{
  "num_hidden_layers": 14,
  "hidden_size": 192,
  "n_experts": 128,
  "experts_per_token": 8,
  "d_expert": 48,
  "d_shared_expert": 0,
  "hidden_act": "squared_reglu",
  "moe_layers": [1, 2, 3, 4, 5, 6, 7, 8, 9, 10, 11, 12, 13],
  "router_score": "softmax",
  "normalize_top_k": true,
  "routed_scale": 2.83,
  "balance_loss": 0.00641,
  "balance_bias": false,
  "router_z_loss": 0.0001,
  "init_std_router": 0.00709,
  "lr_router": 0.00128,
  "vocab_size": 32000,
  "norm": "rmsnorm",
  "norm_eps": 1e-06,
  "tie_word_embeddings": false,
  "optimizer": "muon_hyperball",
  "learning_rate": 0.00682,
  "beta1": 0.95,
  "batch_tokens": [32768, 65536],
  "max_seq_len": 512,
  "train_tokens": 352100000,
  "max_steps": 8087,
  "dataset": "wikipedia_en"
}
Below are experts of layer 11 (counted from 0) of a mixture-of-experts language model. Rows are named router (the router's row for the expert), gate (a neuron's input weights, with its number), up (a neuron's input weights, with its number), down (a neuron's output weights, with its number) and show model dimensions 0-191. Each number is 50 + 15 x the weight over its row's rms, rounded and kept within 0 to 99.
Before each expert's rows: "gets" lists some tokens that make up at least twice as much of what it gets as of all text. This comes from a sample of Wikipedia text that the model never trained on. Tokens count by the router's weight.

# expert 110
gets: " the", " a", " of", "-", ":", " by"
router:62 62 66 71 68 20 39 37 41 48 38 41 47 48 63 33 36 66 46 79 50 56 95 67 31 37 25 27 52 58 64 40 50 47 47 46 36 50 51 26 28 49 40 42 28 53 64 50 60 50 73 60 51 47 34 53 28 41 71 16 55 42 61 64 70 45 41 80 58 43 68 72 44 51 53 57 58 55 54 39 57 63 67 51 76 23 51 43 55 44 58 47 47 66 38 27 57 58 55 43 56 66 33 40 34 38 42 27 40 54 43 28 47 43 50 45 05 53 46 49 17 51 75 38 55 57 28 65 34 55 62 81 48 31 75 67 32 47 56 63 33 78 29 56 53 63 54 70 49 57 58 37 57 59 25 38 50 79 54 16 45 52 60 56 40 66 57 53 40 72 78 44 59 60 41 25 29 69 64 31 40 62 29 57 60 69 43 71 68 50 45 77
gate0:42 34 63 80 58 31 74 42 56 60 50 28 45 40 77 33 75 28 72 47 59 56 41 60 38 36 54 45 50 63 57 86 63 48 53 66 66 41 54 50 45 25 70 54 66 35 36 47 48 64 49 43 67 60 52 49 61 50 65 74 33 34 61 38 27 50 42 44 47 45 47 41 68 32 46 42 47 31 65 32 61 48 71 16 46 50 44 71 63 58 26 57 71 49 60 56 56 46 44 15 57 49 30 61 41 52 50 11 35 64 58 61 44 37 65 64 41 67 75 45 57 24 57 71 44 49 48 41 90 58 49 34 43 45 71 73 53 48 30 63 52 46 61 88 53 58 12 38 36 67 37 74 28 78 52 36 35 41 71 57 51 53 60 47 53 14 40 58 55 67 34 56 54 70 72 54 47 72 38 53 49 80 30 36 63 61 59 28 42 56 61 29
up0:62 27 44 42 30 40 51 61 53 57 63 44 55 36 70 27 34 44 36 28 57 72 46 56 47 89 28 62 31 36 51 47 45 56 55 73 49 27 50 76 56 29 51 32 58 47 66 39 60 44 30 67 45 59 51 85 62 47 94 62 44 44 56 34 52 45 43 55 47 57 41 38 51 81 45 52 49 39 16 27 30 51 69 47 52 09 69 40 64 62 51 47 30 47 62 67 36 68 32 13 31 43 89 65 67 65 67 31 57 31 31 48 28 58 40 53 34 47 57 42 27 36 58 59 65 40 71 53 50 49 71 63 25 60 20 48 62 65 59 49 49 62 59 57 35 64 60 50 39 34 54 67 55 60 64 51 39 52 55 75 46 47 59 42 52 72 67 35 39 44 99 46 58 47 61 38 57 49 73 56 43 55 41 41 40 30 42 68 64 64 39 55
down0:35 34 35 67 50 38 53 33 28 57 69 49 41 64 67 24 65 77 71 32 76 74 41 60 48 72 24 31 35 60 83 18 44 68 80 37 41 46 66 52 49 37 37 68 71 42 32 65 44 45 79 55 78 51 40 50 43 37 46 40 42 66 42 47 64 51 31 22 25 84 54 40 46 55 69 49 55 60 48 50 53 52 63 54 56 44 38 45 86 56 48 60 46 39 36 61 47 57 41 45 62 57 56 57 65 63 45 48 42 74 44 49 31 30 83 62 71 41 19 42 51 38 55 50 27 67 25 38 50 48 14 46 49 59 58 76 41 49 63 79 32 52 42 65 74 63 48 33 53 35 49 55 32 48 70 43 27 55 37 64 55 61 43 59 79 62 52 47 65 80 55 85 60 67 57 45 44 44 56 60 51 39 47 48 29 72 25 46 51 58 31 71

# expert 40
gets: "|", " |", "-", ";", ":", "\""
router:52 52 49 55 54 20 40 47 13 18 40 32 73 39 59 55 41 63 25 93 48 46 91 68 36 29 30 39 59 48 68 24 76 47 46 46 36 68 42 44 51 44 58 32 28 82 57 38 57 35 57 75 51 33 37 55 39 42 66 58 55 35 37 73 50 58 55 43 48 33 66 80 53 67 62 61 61 59 28 49 61 41 66 57 55 40 60 41 71 20 46 68 45 38 44 36 52 30 50 54 51 56 42 50 38 46 38 48 50 42 48 60 62 33 47 52 19 47 31 61 00 25 71 23 65 48 44 71 50 48 55 62 47 35 60 47 36 61 71 47 46 60 27 59 52 35 50 57 59 62 46 26 49 56 42 58 48 52 54 57 48 57 61 59 41 70 56 40 37 67 64 61 60 50 65 20 52 52 44 12 58 45 30 60 54 66 51 62 66 46 47 77
gate0:30 50 02 35 83 32 59 68 20 40 42 52 71 38 54 40 60 36 42 56 56 58 50 50 50 46 35 66 73 13 33 46 87 47 36 57 51 65 62 69 38 39 60 43 63 69 49 44 49 24 57 37 13 40 51 50 40 65 39 38 60 26 49 65 24 51 42 23 61 41 25 70 60 37 60 23 38 26 64 56 41 37 55 54 44 27 43 42 70 50 40 35 43 39 48 47 52 59 44 72 27 38 51 29 55 31 44 18 75 49 64 37 37 46 60 78 51 57 24 76 57 52 47 42 46 43 42 39 55 32 50 46 56 62 71 66 21 49 59 68 46 21 60 54 84 43 45 61 54 42 50 37 32 31 58 43 47 43 43 75 43 40 40 55 56 69 50 33 36 62 55 47 29 25 10 36 51 50 47 47 48 56 66 44 48 60 59 52 51 50 81 63
up0:36 63 46 42 68 59 46 34 21 87 52 36 72 48 45 48 54 57 41 59 51 50 49 36 75 55 32 49 72 33 62 50 42 51 40 73 66 45 60 65 46 54 74 29 47 38 38 58 48 38 38 99 44 71 48 43 46 55 51 49 34 19 26 56 44 68 21 50 42 30 58 62 47 51 57 61 61 56 78 56 32 41 33 37 47 67 19 21 47 78 38 52 50 50 50 56 44 59 44 64 49 56 49 48 59 55 52 35 41 32 44 40 59 68 36 49 59 58 19 71 71 70 55 70 44 78 76 51 43 45 62 65 23 47 78 31 50 49 62 60 47 48 49 34 43 68 51 31 58 09 69 73 53 53 41 53 40 61 54 90 32 54 71 65 72 49 60 60 55 52 38 89 53 35 61 58 61 51 67 59 63 64 44 68 32 47 53 67 31 59 77 62
down0:49 77 54 76 53 74 28 54 60 46 54 64 33 55 61 68 58 51 32 37 30 42 49 61 44 68 54 54 26 57 53 60 36 32 54 50 55 36 54 86 52 62 26 72 40 60 71 75 46 15 57 51 30 46 58 23 43 63 41 58 16 52 63 43 31 68 51 45 73 40 30 57 46 60 41 52 70 58 47 62 72 48 71 65 41 63 81 10 25 56 62 33 39 48 68 71 64 27 56 41 62 44 80 50 68 39 43 60 25 36 76 12 25 58 29 61 45 73 72 63 64 43 43 61 23 46 75 28 56 34 77 48 32 57 54 21 35 45 68 62 69 74 55 37 41 50 58 49 53 44 60 42 59 51 72 49 69 47 56 65 50 43 34 39 37 32 28 43 38 56 55 23 34 66 37 49 50 48 67 55 48 56 66 67 50 39 50 46 50 48 49 39

# expert 72
gets: ",", " that", " and", " but", " time", " where"
router:50 66 54 50 62 40 30 53 55 47 36 34 73 24 54 47 56 52 47 81 50 44 75 66 27 21 49 43 48 57 64 50 64 55 71 21 24 43 52 35 57 34 36 33 32 54 60 56 71 38 66 86 50 41 38 23 34 35 67 14 57 51 54 42 65 44 55 55 65 21 57 72 57 74 61 80 73 49 34 49 48 52 61 45 85 33 59 43 91 53 58 47 58 58 51 26 41 36 59 44 49 67 66 31 48 28 44 45 17 34 48 37 51 41 61 30 21 49 49 49 12 51 48 53 53 44 27 74 38 43 60 61 40 41 59 42 48 62 55 52 42 39 32 61 62 51 55 63 51 54 55 29 66 64 43 45 41 85 57 37 43 80 79 53 79 78 60 47 53 50 61 55 25 61 39 39 42 79 44 32 40 45 48 68 42 62 64 55 55 56 41 71
gate0:28 55 50 41 52 34 48 76 40 55 47 57 76 66 70 47 63 18 51 37 62 41 53 72 34 28 52 54 41 32 64 40 32 44 28 64 80 41 45 63 30 58 35 62 50 48 49 42 18 45 58 74 52 43 53 48 61 71 52 25 41 52 50 62 58 43 56 62 34 34 73 66 45 32 37 45 40 51 57 44 27 53 48 43 29 63 73 48 84 46 45 54 29 36 64 36 57 85 46 33 71 29 63 82 56 57 60 61 40 45 83 46 45 74 51 34 56 79 57 20 51 60 82 51 31 32 50 42 36 39 35 80 55 51 59 26 67 47 44 55 65 49 17 08 33 50 38 52 49 68 32 64 51 73 48 51 61 45 61 45 48 39 73 57 77 63 37 76 35 65 48 56 82 35 52 36 67 60 42 52 67 55 29 58 46 37 43 45 41 48 75 45
up0:44 65 34 87 49 48 67 33 42 51 52 51 42 41 56 58 49 93 23 51 49 23 40 25 45 39 56 50 44 62 43 48 25 15 78 78 63 70 34 44 50 55 32 44 58 20 51 84 28 56 44 51 49 59 45 49 50 77 83 54 55 48 75 64 31 59 58 60 52 47 35 52 33 49 29 78 60 77 58 54 42 41 34 50 38 57 57 60 41 30 49 52 48 37 56 58 36 65 78 59 24 40 53 38 45 29 46 43 26 55 31 47 25 60 41 60 29 49 51 67 68 50 67 36 60 61 33 18 30 41 33 55 68 40 71 40 39 51 32 44 62 14 61 47 59 53 62 48 55 38 54 77 59 47 38 57 30 72 53 67 71 73 48 61 23 42 89 56 61 37 53 42 60 57 46 38 27 63 49 63 55 70 42 65 63 46 52 67 54 51 62 71
down0:59 61 24 63 60 76 38 61 69 70 50 45 43 44 56 54 56 47 45 23 59 42 39 39 70 46 41 54 46 50 75 51 93 27 63 59 57 28 44 41 68 59 39 19 55 47 41 24 38 43 34 53 55 52 54 73 89 76 39 28 62 64 49 46 35 62 57 63 44 37 51 66 56 55 60 24 31 76 53 76 62 66 34 48 65 20 48 46 48 53 50 54 44 41 55 40 72 63 65 43 35 27 27 53 52 48 69 41 24 54 44 42 37 78 60 55 32 34 48 58 71 30 43 50 56 62 44 50 29 59 64 30 51 42 32 61 63 66 46 38 41 60 63 90 44 53 45 42 63 36 49 37 78 59 18 29 47 49 40 65 67 53 65 56 73 40 49 52 57 47 36 49 00 51 62 63 49 63 47 69 64 37 43 35 62 38 31 41 58 46 33 22

# expert 51
gets: " |", "|", ":", ";", "-", " /"
router:66 62 48 43 65 24 44 24 42 47 41 43 66 40 62 49 28 64 55 78 60 72 99 51 36 46 45 51 41 68 84 12 78 38 63 37 39 43 44 17 44 27 48 49 39 59 75 46 63 30 57 67 58 45 34 49 42 42 60 42 60 43 63 45 55 36 25 67 53 38 61 63 46 72 60 58 53 59 41 56 56 64 55 64 64 15 66 38 57 37 50 60 50 52 49 32 66 37 51 66 45 58 27 30 45 31 35 28 52 39 49 38 41 10 51 39 21 50 35 50 07 42 51 41 54 36 44 56 30 45 59 56 38 38 50 67 46 75 47 47 44 46 17 59 46 55 48 55 38 59 65 22 53 68 40 39 33 50 56 37 69 56 74 52 41 55 52 19 52 70 58 34 53 64 44 23 40 72 66 29 45 44 30 51 32 61 48 62 71 56 36 67
gate0:82 68 41 64 38 34 46 64 47 62 38 76 61 27 38 61 34 42 28 59 37 79 61 51 23 37 62 68 53 57 70 42 42 49 57 56 49 43 81 32 47 51 53 31 50 16 38 64 24 68 42 58 52 55 66 18 49 50 49 47 55 68 41 32 48 56 31 56 72 56 54 29 63 36 52 72 44 23 57 51 80 56 58 73 55 54 66 63 34 43 80 45 48 39 69 65 51 56 39 55 50 53 46 63 32 50 50 81 47 55 57 50 43 74 40 53 43 49 40 40 29 90 46 70 82 60 70 36 47 68 32 48 42 34 31 69 72 31 27 36 83 33 47 60 19 61 45 60 63 22 33 51 61 37 75 58 50 41 65 54 56 70 76 35 56 43 77 54 72 43 46 67 36 53 43 37 48 46 36 48 40 67 51 50 60 31 54 30 21 55 33 36
up0:51 02 30 76 67 44 59 52 47 30 70 51 44 45 60 68 54 44 37 31 63 21 51 29 39 39 40 59 59 54 42 38 56 40 53 32 48 51 84 65 72 53 43 61 45 55 24 37 30 47 42 52 49 46 59 16 39 64 59 49 44 32 74 50 40 36 38 65 61 46 45 46 44 55 61 62 61 49 55 95 28 46 23 14 39 72 64 40 49 47 37 60 43 61 24 48 89 47 47 57 29 45 20 58 56 47 32 51 32 66 37 60 54 39 62 53 55 77 28 34 50 38 68 53 46 47 22 52 67 57 59 41 42 37 56 45 22 52 57 33 28 52 54 48 65 33 54 34 51 36 31 57 46 64 68 30 42 51 63 53 28 91 40 59 27 60 56 47 52 43 46 60 51 50 52 13 48 57 79 27 62 53 45 18 72 43 43 42 74 69 41 52
down0:48 49 67 60 46 42 45 55 83 53 51 29 68 59 56 62 53 63 62 67 39 68 91 26 28 41 91 72 55 75 57 47 44 31 57 29 40 47 71 40 31 36 76 48 55 61 47 46 44 20 25 71 66 69 79 58 49 37 85 37 34 68 62 67 56 28 57 68 71 61 50 42 31 54 42 52 56 41 68 46 76 45 41 43 60 33 48 30 38 59 55 26 66 49 80 32 49 25 49 39 39 52 49 63 55 39 58 77 37 38 55 49 48 49 16 18 31 63 49 51 51 72 49 61 31 37 79 54 68 54 49 59 58 34 31 42 63 22 47 26 48 37 70 52 57 61 51 45 52 43 54 38 71 57 45 55 54 44 46 53 49 58 62 40 37 26 58 57 45 46 46 38 79 74 42 17 43 57 53 66 29 64 62 44 70 57 37 50 23 64 33 49

# expert 63
gets: " |", ";", ":", "|", "N", " /"
router:46 63 37 53 60 31 39 33 42 40 29 29 71 45 56 24 32 59 50 86 50 56 86 64 41 35 30 33 49 53 55 44 69 70 56 30 56 36 40 42 55 35 38 30 37 70 56 48 62 16 51 69 55 48 16 41 36 41 65 44 71 35 59 45 61 49 43 64 48 30 67 64 55 86 39 48 45 58 28 57 55 48 51 58 58 34 60 43 52 49 52 57 49 50 52 39 49 33 71 84 53 65 40 42 41 53 40 22 41 39 32 60 36 30 55 42 00 54 19 55 00 33 55 38 43 30 45 52 45 46 42 63 45 37 53 64 38 72 66 57 42 30 19 72 59 50 46 42 50 67 59 15 49 71 24 33 53 52 49 36 66 65 71 45 52 72 44 41 44 57 65 53 55 36 52 20 48 61 58 30 47 53 45 50 32 58 37 64 71 58 44 59
gate0:08 42 42 84 74 47 81 37 31 43 73 50 63 63 62 41 54 38 32 56 38 73 60 60 42 89 50 57 43 43 54 57 51 54 54 74 46 37 22 37 61 72 61 54 32 23 52 18 56 21 54 47 52 44 63 45 35 64 62 33 60 61 31 64 30 33 24 50 62 25 67 26 68 48 50 54 59 59 59 30 71 65 27 55 51 90 53 54 23 66 53 55 33 73 41 51 61 53 35 24 66 37 57 38 66 46 45 65 46 44 62 57 50 43 51 82 52 44 22 48 76 55 57 34 68 75 43 63 62 50 44 65 66 37 46 56 54 20 56 45 81 68 55 54 45 60 58 23 46 45 29 19 30 37 47 05 54 44 43 60 63 58 56 49 60 37 40 60 65 55 58 51 51 40 41 38 49 63 55 45 48 50 38 50 68 44 46 64 48 69 44 63
up0:64 80 58 58 65 44 50 55 22 53 66 77 41 57 18 53 61 59 53 65 30 77 65 51 60 53 49 37 37 46 35 48 35 59 66 63 87 47 51 88 81 56 55 45 49 57 40 84 29 41 32 31 37 36 46 57 12 49 28 36 50 61 37 40 59 32 49 71 49 16 38 55 36 55 43 26 46 59 66 33 45 57 48 38 40 37 76 55 56 35 25 56 57 51 42 73 39 60 74 42 39 22 36 29 80 69 56 70 49 72 52 58 55 62 35 34 30 70 51 40 30 58 40 50 37 79 51 33 57 32 71 65 62 43 61 31 50 52 43 63 66 42 51 49 46 54 56 77 59 41 83 57 71 47 71 45 37 47 47 53 60 64 70 58 60 80 41 66 39 68 51 28 44 59 54 50 63 58 39 49 44 67 27 51 40 43 58 65 37 59 17 41
down0:49 40 56 59 44 60 61 55 29 62 57 33 39 60 54 20 52 43 66 57 58 69 44 68 43 40 57 24 36 88 57 42 48 46 53 48 34 63 46 41 02 69 29 31 54 62 63 56 60 64 44 07 39 56 62 07 35 21 67 45 25 58 62 56 51 46 28 59 37 47 54 71 56 53 55 48 67 66 70 26 48 52 76 57 59 34 55 35 42 70 68 37 67 45 71 66 67 39 56 57 62 48 67 50 56 56 55 25 50 43 41 63 34 51 53 54 06 36 71 59 53 69 54 50 57 47 38 48 49 67 33 53 42 58 47 43 38 48 41 39 51 57 31 23 95 38 32 26 70 46 59 43 60 47 45 45 12 53 47 76 32 47 48 62 53 50 73 55 47 60 53 68 38 53 56 78 50 54 41 45 62 64 74 58 63 23 31 45 21 62 34 42

# expert 34
gets: ":", "-", " |", " ", ";", "|"
router:57 69 60 62 47 42 31 22 24 28 37 21 65 45 51 35 41 68 51 95 67 44 73 66 57 40 30 43 41 51 66 25 65 45 66 39 47 48 56 25 60 33 45 29 40 72 53 58 71 44 44 64 45 47 18 37 54 38 56 46 63 26 43 55 83 44 26 75 74 42 62 45 38 76 57 59 55 49 37 49 61 76 63 63 68 42 60 55 68 28 69 40 63 74 36 41 58 52 50 67 56 57 43 56 16 48 44 51 35 27 54 46 31 28 59 39 13 54 48 53 15 27 61 38 51 61 53 67 52 37 51 51 36 30 64 41 21 63 41 44 34 54 33 79 57 35 54 56 52 55 87 22 76 54 49 56 32 52 65 34 45 53 69 53 43 80 53 38 38 56 49 40 45 57 52 41 31 51 58 20 51 32 43 51 44 65 64 51 66 58 50 69
gate0:47 35 50 58 68 35 49 41 52 27 44 41 66 42 48 61 43 47 32 65 52 35 37 78 57 55 22 48 61 34 40 40 46 36 52 34 40 61 38 36 44 35 35 69 05 54 42 62 85 37 58 28 39 67 64 27 39 41 56 79 62 28 37 57 70 27 68 76 32 46 39 49 59 45 30 44 82 75 60 51 46 79 55 52 35 36 64 69 69 20 38 36 48 58 58 56 38 51 54 68 47 07 60 44 62 35 66 76 59 51 63 58 18 64 67 50 43 55 43 25 47 51 93 45 41 62 46 51 42 22 61 43 51 37 29 61 52 70 56 29 19 60 53 53 44 41 52 52 42 53 51 48 55 46 42 42 29 35 54 49 53 41 31 78 68 54 62 60 40 41 57 85 63 46 71 64 46 52 59 30 69 53 51 52 39 50 59 43 70 38 85 40
up0:51 57 71 17 58 97 45 33 38 50 11 49 11 45 67 61 31 69 58 62 41 39 49 45 67 27 64 53 89 65 38 54 44 71 40 38 64 57 49 50 78 31 60 66 24 54 60 34 75 56 29 63 45 40 56 58 53 41 41 55 42 49 37 51 59 74 31 38 46 27 52 56 79 50 47 17 50 64 43 58 31 91 75 37 38 52 32 36 43 42 59 69 40 38 37 51 60 69 18 73 39 43 33 51 70 52 40 50 45 52 50 39 43 24 59 73 72 49 34 52 47 46 77 49 28 75 53 59 49 44 49 50 21 46 80 42 68 38 45 42 55 30 53 54 55 65 52 54 73 69 67 33 81 42 45 60 67 57 64 36 69 43 79 47 47 44 48 44 66 48 36 51 59 43 31 30 44 46 57 41 44 55 44 56 44 51 45 35 52 54 74 51
down0:75 37 61 42 52 61 66 32 61 52 49 37 79 55 76 52 50 69 78 50 54 52 65 61 65 37 54 55 74 49 49 55 39 66 57 60 73 48 68 47 30 29 51 62 58 26 29 08 63 50 74 41 59 67 83 40 51 48 66 67 29 51 52 47 57 64 58 33 42 58 53 54 23 25 69 22 58 56 39 52 49 30 59 55 50 63 55 60 49 50 56 37 68 38 25 50 64 36 54 73 47 43 61 48 50 23 59 33 43 56 53 60 40 00 43 39 53 75 40 28 35 51 35 42 54 48 34 69 45 75 54 70 59 56 61 33 66 38 13 32 33 15 54 41 58 73 66 45 39 30 66 36 50 64 40 25 84 59 16 46 53 46 53 34 40 57 51 65 48 63 43 48 72 43 59 70 55 89 55 30 61 52 54 48 70 56 51 48 44 41 62 60

# expert 50
gets: " by", " |", ",", "-", ".", ":"
router:63 70 54 61 64 22 45 32 52 36 37 49 72 33 81 29 23 68 47 67 59 69 78 59 41 39 41 27 43 69 50 19 67 46 58 25 35 51 50 26 36 45 27 35 32 81 58 46 77 22 70 67 43 38 29 38 52 37 68 36 56 38 54 57 52 44 42 69 52 54 52 53 72 68 66 52 45 54 48 45 70 46 55 56 50 41 47 38 64 44 51 50 41 49 33 40 66 46 64 66 49 58 41 34 44 48 39 17 27 26 15 43 56 28 44 30 14 45 30 55 33 44 53 33 45 40 23 53 29 37 34 61 35 37 56 62 46 71 57 47 38 64 21 65 62 41 53 61 40 47 64 23 51 61 35 41 18 71 69 29 69 50 66 59 58 68 58 42 43 68 56 51 35 54 54 36 30 58 49 30 56 47 38 65 41 74 52 55 63 65 34 90
gate0:42 66 57 33 58 57 32 29 71 36 36 29 49 61 63 27 51 44 54 54 50 38 33 44 57 40 69 65 68 38 39 58 35 54 45 40 48 70 46 47 51 52 21 40 24 50 50 50 62 57 63 72 86 35 48 41 48 52 49 63 43 38 32 31 45 53 43 42 63 56 56 74 63 55 66 60 51 60 48 31 45 52 21 54 40 61 24 32 73 76 52 11 51 40 55 48 77 27 37 93 40 37 56 42 70 44 43 46 62 22 30 49 38 40 30 60 47 52 36 46 41 48 69 40 41 52 71 28 48 51 76 78 42 52 32 29 61 68 73 43 59 44 41 41 38 64 57 55 49 59 60 17 55 46 31 63 32 20 51 97 69 32 45 26 40 50 64 48 58 59 21 46 53 37 47 77 44 79 50 52 74 69 41 74 17 39 65 50 40 59 54 44
up0:70 54 49 49 41 52 55 42 66 25 47 49 53 58 30 68 65 43 24 29 74 33 44 52 29 60 54 60 47 71 44 67 35 50 60 59 31 51 64 57 41 35 65 57 66 37 50 62 53 51 29 22 45 59 41 59 31 66 49 51 57 79 47 68 49 68 27 41 22 25 43 35 49 45 46 64 71 56 35 24 69 57 45 19 64 57 48 75 41 44 36 77 67 66 54 22 59 82 40 25 52 22 66 61 46 77 52 68 78 60 47 73 59 51 40 26 43 63 33 56 48 38 42 72 59 48 33 62 66 59 59 26 20 62 57 41 48 33 45 33 64 49 41 52 48 30 42 39 44 55 53 27 37 68 43 34 41 63 69 21 72 81 42 57 50 66 22 53 44 26 59 62 41 41 38 41 49 70 83 73 52 46 40 29 69 40 50 51 25 25 58 61
down0:52 56 22 35 59 37 54 20 92 64 59 32 65 38 53 63 16 36 54 72 82 64 43 55 03 83 29 39 46 39 44 36 68 35 60 48 47 23 42 44 32 20 36 50 55 59 79 43 74 49 69 49 45 54 32 52 54 56 42 23 52 45 58 61 42 71 48 65 67 47 61 42 51 55 66 31 98 53 68 45 50 57 60 66 62 62 30 44 60 60 65 62 54 72 52 48 34 51 53 51 45 42 47 50 63 60 68 47 63 35 28 42 59 53 66 50 23 37 28 38 54 49 52 30 66 41 39 34 56 59 37 52 43 41 47 62 63 58 69 48 58 57 47 64 51 35 70 59 45 46 56 68 60 43 73 35 71 53 74 80 56 84 61 55 44 51 46 48 34 64 61 64 36 75 49 21 46 41 58 48 42 63 56 10 65 66 30 54 67 41 57 60

# expert 82
gets: " A", " E", " P", " S", " T", " K"
router:69 63 61 63 61 48 49 38 43 37 37 36 74 46 63 50 42 68 58 92 62 62 77 61 59 00 50 47 45 75 54 51 59 48 62 54 30 52 44 30 48 48 42 47 42 65 57 46 63 17 67 52 52 43 26 51 37 36 62 64 43 33 69 59 55 31 32 80 45 39 48 62 58 60 72 61 60 46 26 55 69 58 55 66 61 50 55 28 71 49 52 49 45 65 28 09 65 51 66 53 32 78 37 51 48 52 37 33 34 28 30 50 48 31 52 28 26 47 41 41 48 43 61 45 39 40 47 75 50 50 57 60 49 19 58 57 27 74 38 54 27 73 18 47 58 27 59 57 34 50 44 09 56 46 37 37 37 77 57 18 46 60 65 65 46 68 55 41 46 56 72 55 40 49 68 35 47 54 65 34 50 46 35 56 34 63 48 66 67 65 24 41
gate0:37 47 60 60 56 64 54 18 35 46 67 37 79 43 60 69 40 69 52 40 46 37 40 62 75 25 45 69 36 38 50 75 60 38 43 65 53 52 94 42 14 55 62 41 52 45 38 58 56 28 35 44 32 52 52 67 63 75 60 77 70 54 33 55 45 31 30 70 71 47 72 65 41 49 65 38 56 48 27 59 40 43 84 59 41 49 46 32 60 88 52 55 35 51 61 60 25 49 47 51 41 35 27 33 56 49 29 39 47 58 21 43 46 37 61 22 33 40 61 62 42 52 37 36 40 57 55 63 86 71 70 30 38 30 31 63 04 62 52 62 82 65 80 42 56 49 54 61 43 62 50 45 55 44 50 37 52 66 62 45 44 40 54 59 32 40 66 23 30 28 43 22 57 49 45 38 57 60 43 34 54 46 49 38 49 39 55 73 69 48 45 34
up0:67 47 25 58 53 45 52 22 49 39 41 60 56 67 63 39 52 07 80 35 39 25 55 26 63 77 29 50 59 27 49 22 64 55 43 63 51 62 72 48 40 55 22 33 45 18 45 57 48 28 48 28 57 44 81 63 65 60 60 56 59 54 19 52 33 66 72 47 46 62 57 36 30 46 38 49 46 66 61 53 45 55 30 59 44 58 67 37 54 58 22 69 53 50 49 74 46 65 42 50 24 35 50 13 47 37 14 41 39 51 66 48 38 47 66 59 92 52 11 56 64 23 68 52 62 40 33 47 32 33 48 54 40 15 56 47 49 42 43 50 75 30 57 50 28 30 55 55 40 59 26 66 29 57 49 55 52 57 46 52 35 66 49 47 68 48 40 33 35 36 52 42 32 74 34 44 60 33 47 49 40 53 21 67 41 46 59 54 28 52 55 51
down0:33 55 28 43 57 24 41 28 70 40 25 61 61 42 48 62 32 75 66 50 50 72 11 95 58 56 20 41 57 47 56 53 58 75 46 44 43 49 61 44 75 52 65 64 48 47 39 15 32 60 55 47 48 45 46 68 44 60 42 69 47 51 67 46 48 28 45 46 63 34 34 59 54 74 73 71 55 56 43 48 31 51 73 65 43 32 54 41 53 64 61 77 21 43 61 43 57 49 27 55 39 54 38 24 58 33 52 48 58 42 49 49 68 77 66 37 71 25 56 49 64 76 42 75 60 29 76 59 47 59 19 26 42 30 44 48 45 38 61 55 78 67 40 44 40 43 66 58 38 56 54 53 21 23 59 43 29 72 59 09 52 66 49 51 62 44 64 78 14 55 54 51 56 60 41 53 67 55 45 63 47 40 49 38 54 38 36 63 39 69 44 34

# expert 31
gets: ",", "-", ":", " |", "|", " of"
router:70 70 45 56 60 27 43 45 45 42 34 36 73 28 85 31 27 60 54 73 50 70 73 67 52 40 43 37 34 68 62 13 61 46 63 30 27 53 41 35 38 25 27 39 32 75 72 43 64 53 57 60 52 62 32 48 47 30 57 46 51 33 57 55 57 34 39 75 44 44 53 59 67 79 61 42 58 39 39 37 61 55 57 63 65 40 68 34 53 48 51 49 52 36 47 19 76 37 48 54 48 62 29 38 39 32 47 39 30 37 24 51 41 37 63 30 11 34 36 53 22 25 59 39 47 36 38 68 39 53 40 66 30 26 60 53 39 52 65 56 26 59 20 65 63 49 60 57 42 46 43 15 34 61 35 43 24 74 66 17 65 58 57 41 55 52 53 40 31 58 64 52 39 54 56 31 28 57 66 31 48 51 47 47 46 67 38 62 55 64 35 83
gate0:22 61 49 74 34 19 40 55 42 58 26 38 56 60 66 19 32 63 65 41 52 72 73 38 38 45 48 38 66 56 40 38 39 75 52 48 49 39 46 44 44 17 36 51 61 24 43 34 49 40 42 47 30 55 37 77 55 56 50 62 48 54 86 21 58 45 60 55 49 57 76 51 11 44 61 33 57 43 58 49 30 24 34 48 45 57 69 42 27 61 59 53 32 67 32 69 62 74 54 28 50 36 30 36 23 28 58 19 56 46 49 43 57 42 44 61 33 41 55 72 54 56 62 69 37 65 74 65 61 44 54 43 56 53 52 33 53 19 35 62 46 56 54 44 42 60 44 54 50 64 92 49 28 34 65 49 25 66 57 54 60 39 52 48 68 41 33 32 32 58 62 37 41 75 27 66 56 64 46 34 32 57 92 74 54 44 46 33 44 69 42 68
up0:60 58 44 56 42 25 74 55 64 50 61 30 70 48 84 69 34 44 65 41 21 55 47 51 55 55 51 47 85 54 66 34 59 55 37 69 39 27 31 41 55 40 13 38 60 51 68 74 61 77 76 41 52 42 28 05 38 45 65 38 72 51 63 46 35 18 66 24 35 78 35 41 44 70 71 41 64 44 73 35 32 36 68 51 46 52 48 27 49 32 46 69 40 59 37 84 47 64 72 57 50 32 44 30 52 51 66 31 42 59 32 46 50 49 32 60 60 48 72 49 71 57 61 59 43 48 44 27 45 29 49 33 95 47 73 64 60 53 48 52 54 41 39 70 47 39 41 72 59 67 61 62 54 79 43 41 55 52 71 35 67 57 57 67 48 53 66 37 57 47 66 39 51 61 57 61 51 75 50 85 48 48 52 40 67 70 52 42 55 53 45 55
down0:64 48 44 24 53 39 62 48 59 53 45 41 56 28 80 73 60 62 31 43 24 67 61 61 30 55 38 55 58 68 35 58 52 47 71 28 35 42 48 54 61 48 51 25 51 78 53 33 29 78 67 37 77 47 53 68 55 42 62 52 44 41 64 50 28 49 68 37 66 45 36 36 48 57 40 55 58 78 46 31 59 30 39 33 39 64 59 70 52 38 36 61 45 47 67 64 44 46 39 67 73 62 50 49 46 20 52 57 43 51 55 42 60 30 39 45 49 55 42 43 60 72 46 72 93 76 64 72 63 60 61 66 56 31 42 28 47 24 26 10 38 57 41 64 29 24 62 78 48 59 49 48 30 85 29 89 33 35 34 52 47 13 72 63 67 56 55 46 46 40 32 47 43 46 58 64 68 53 58 47 66 53 46 49 70 62 57 56 36 39 29 26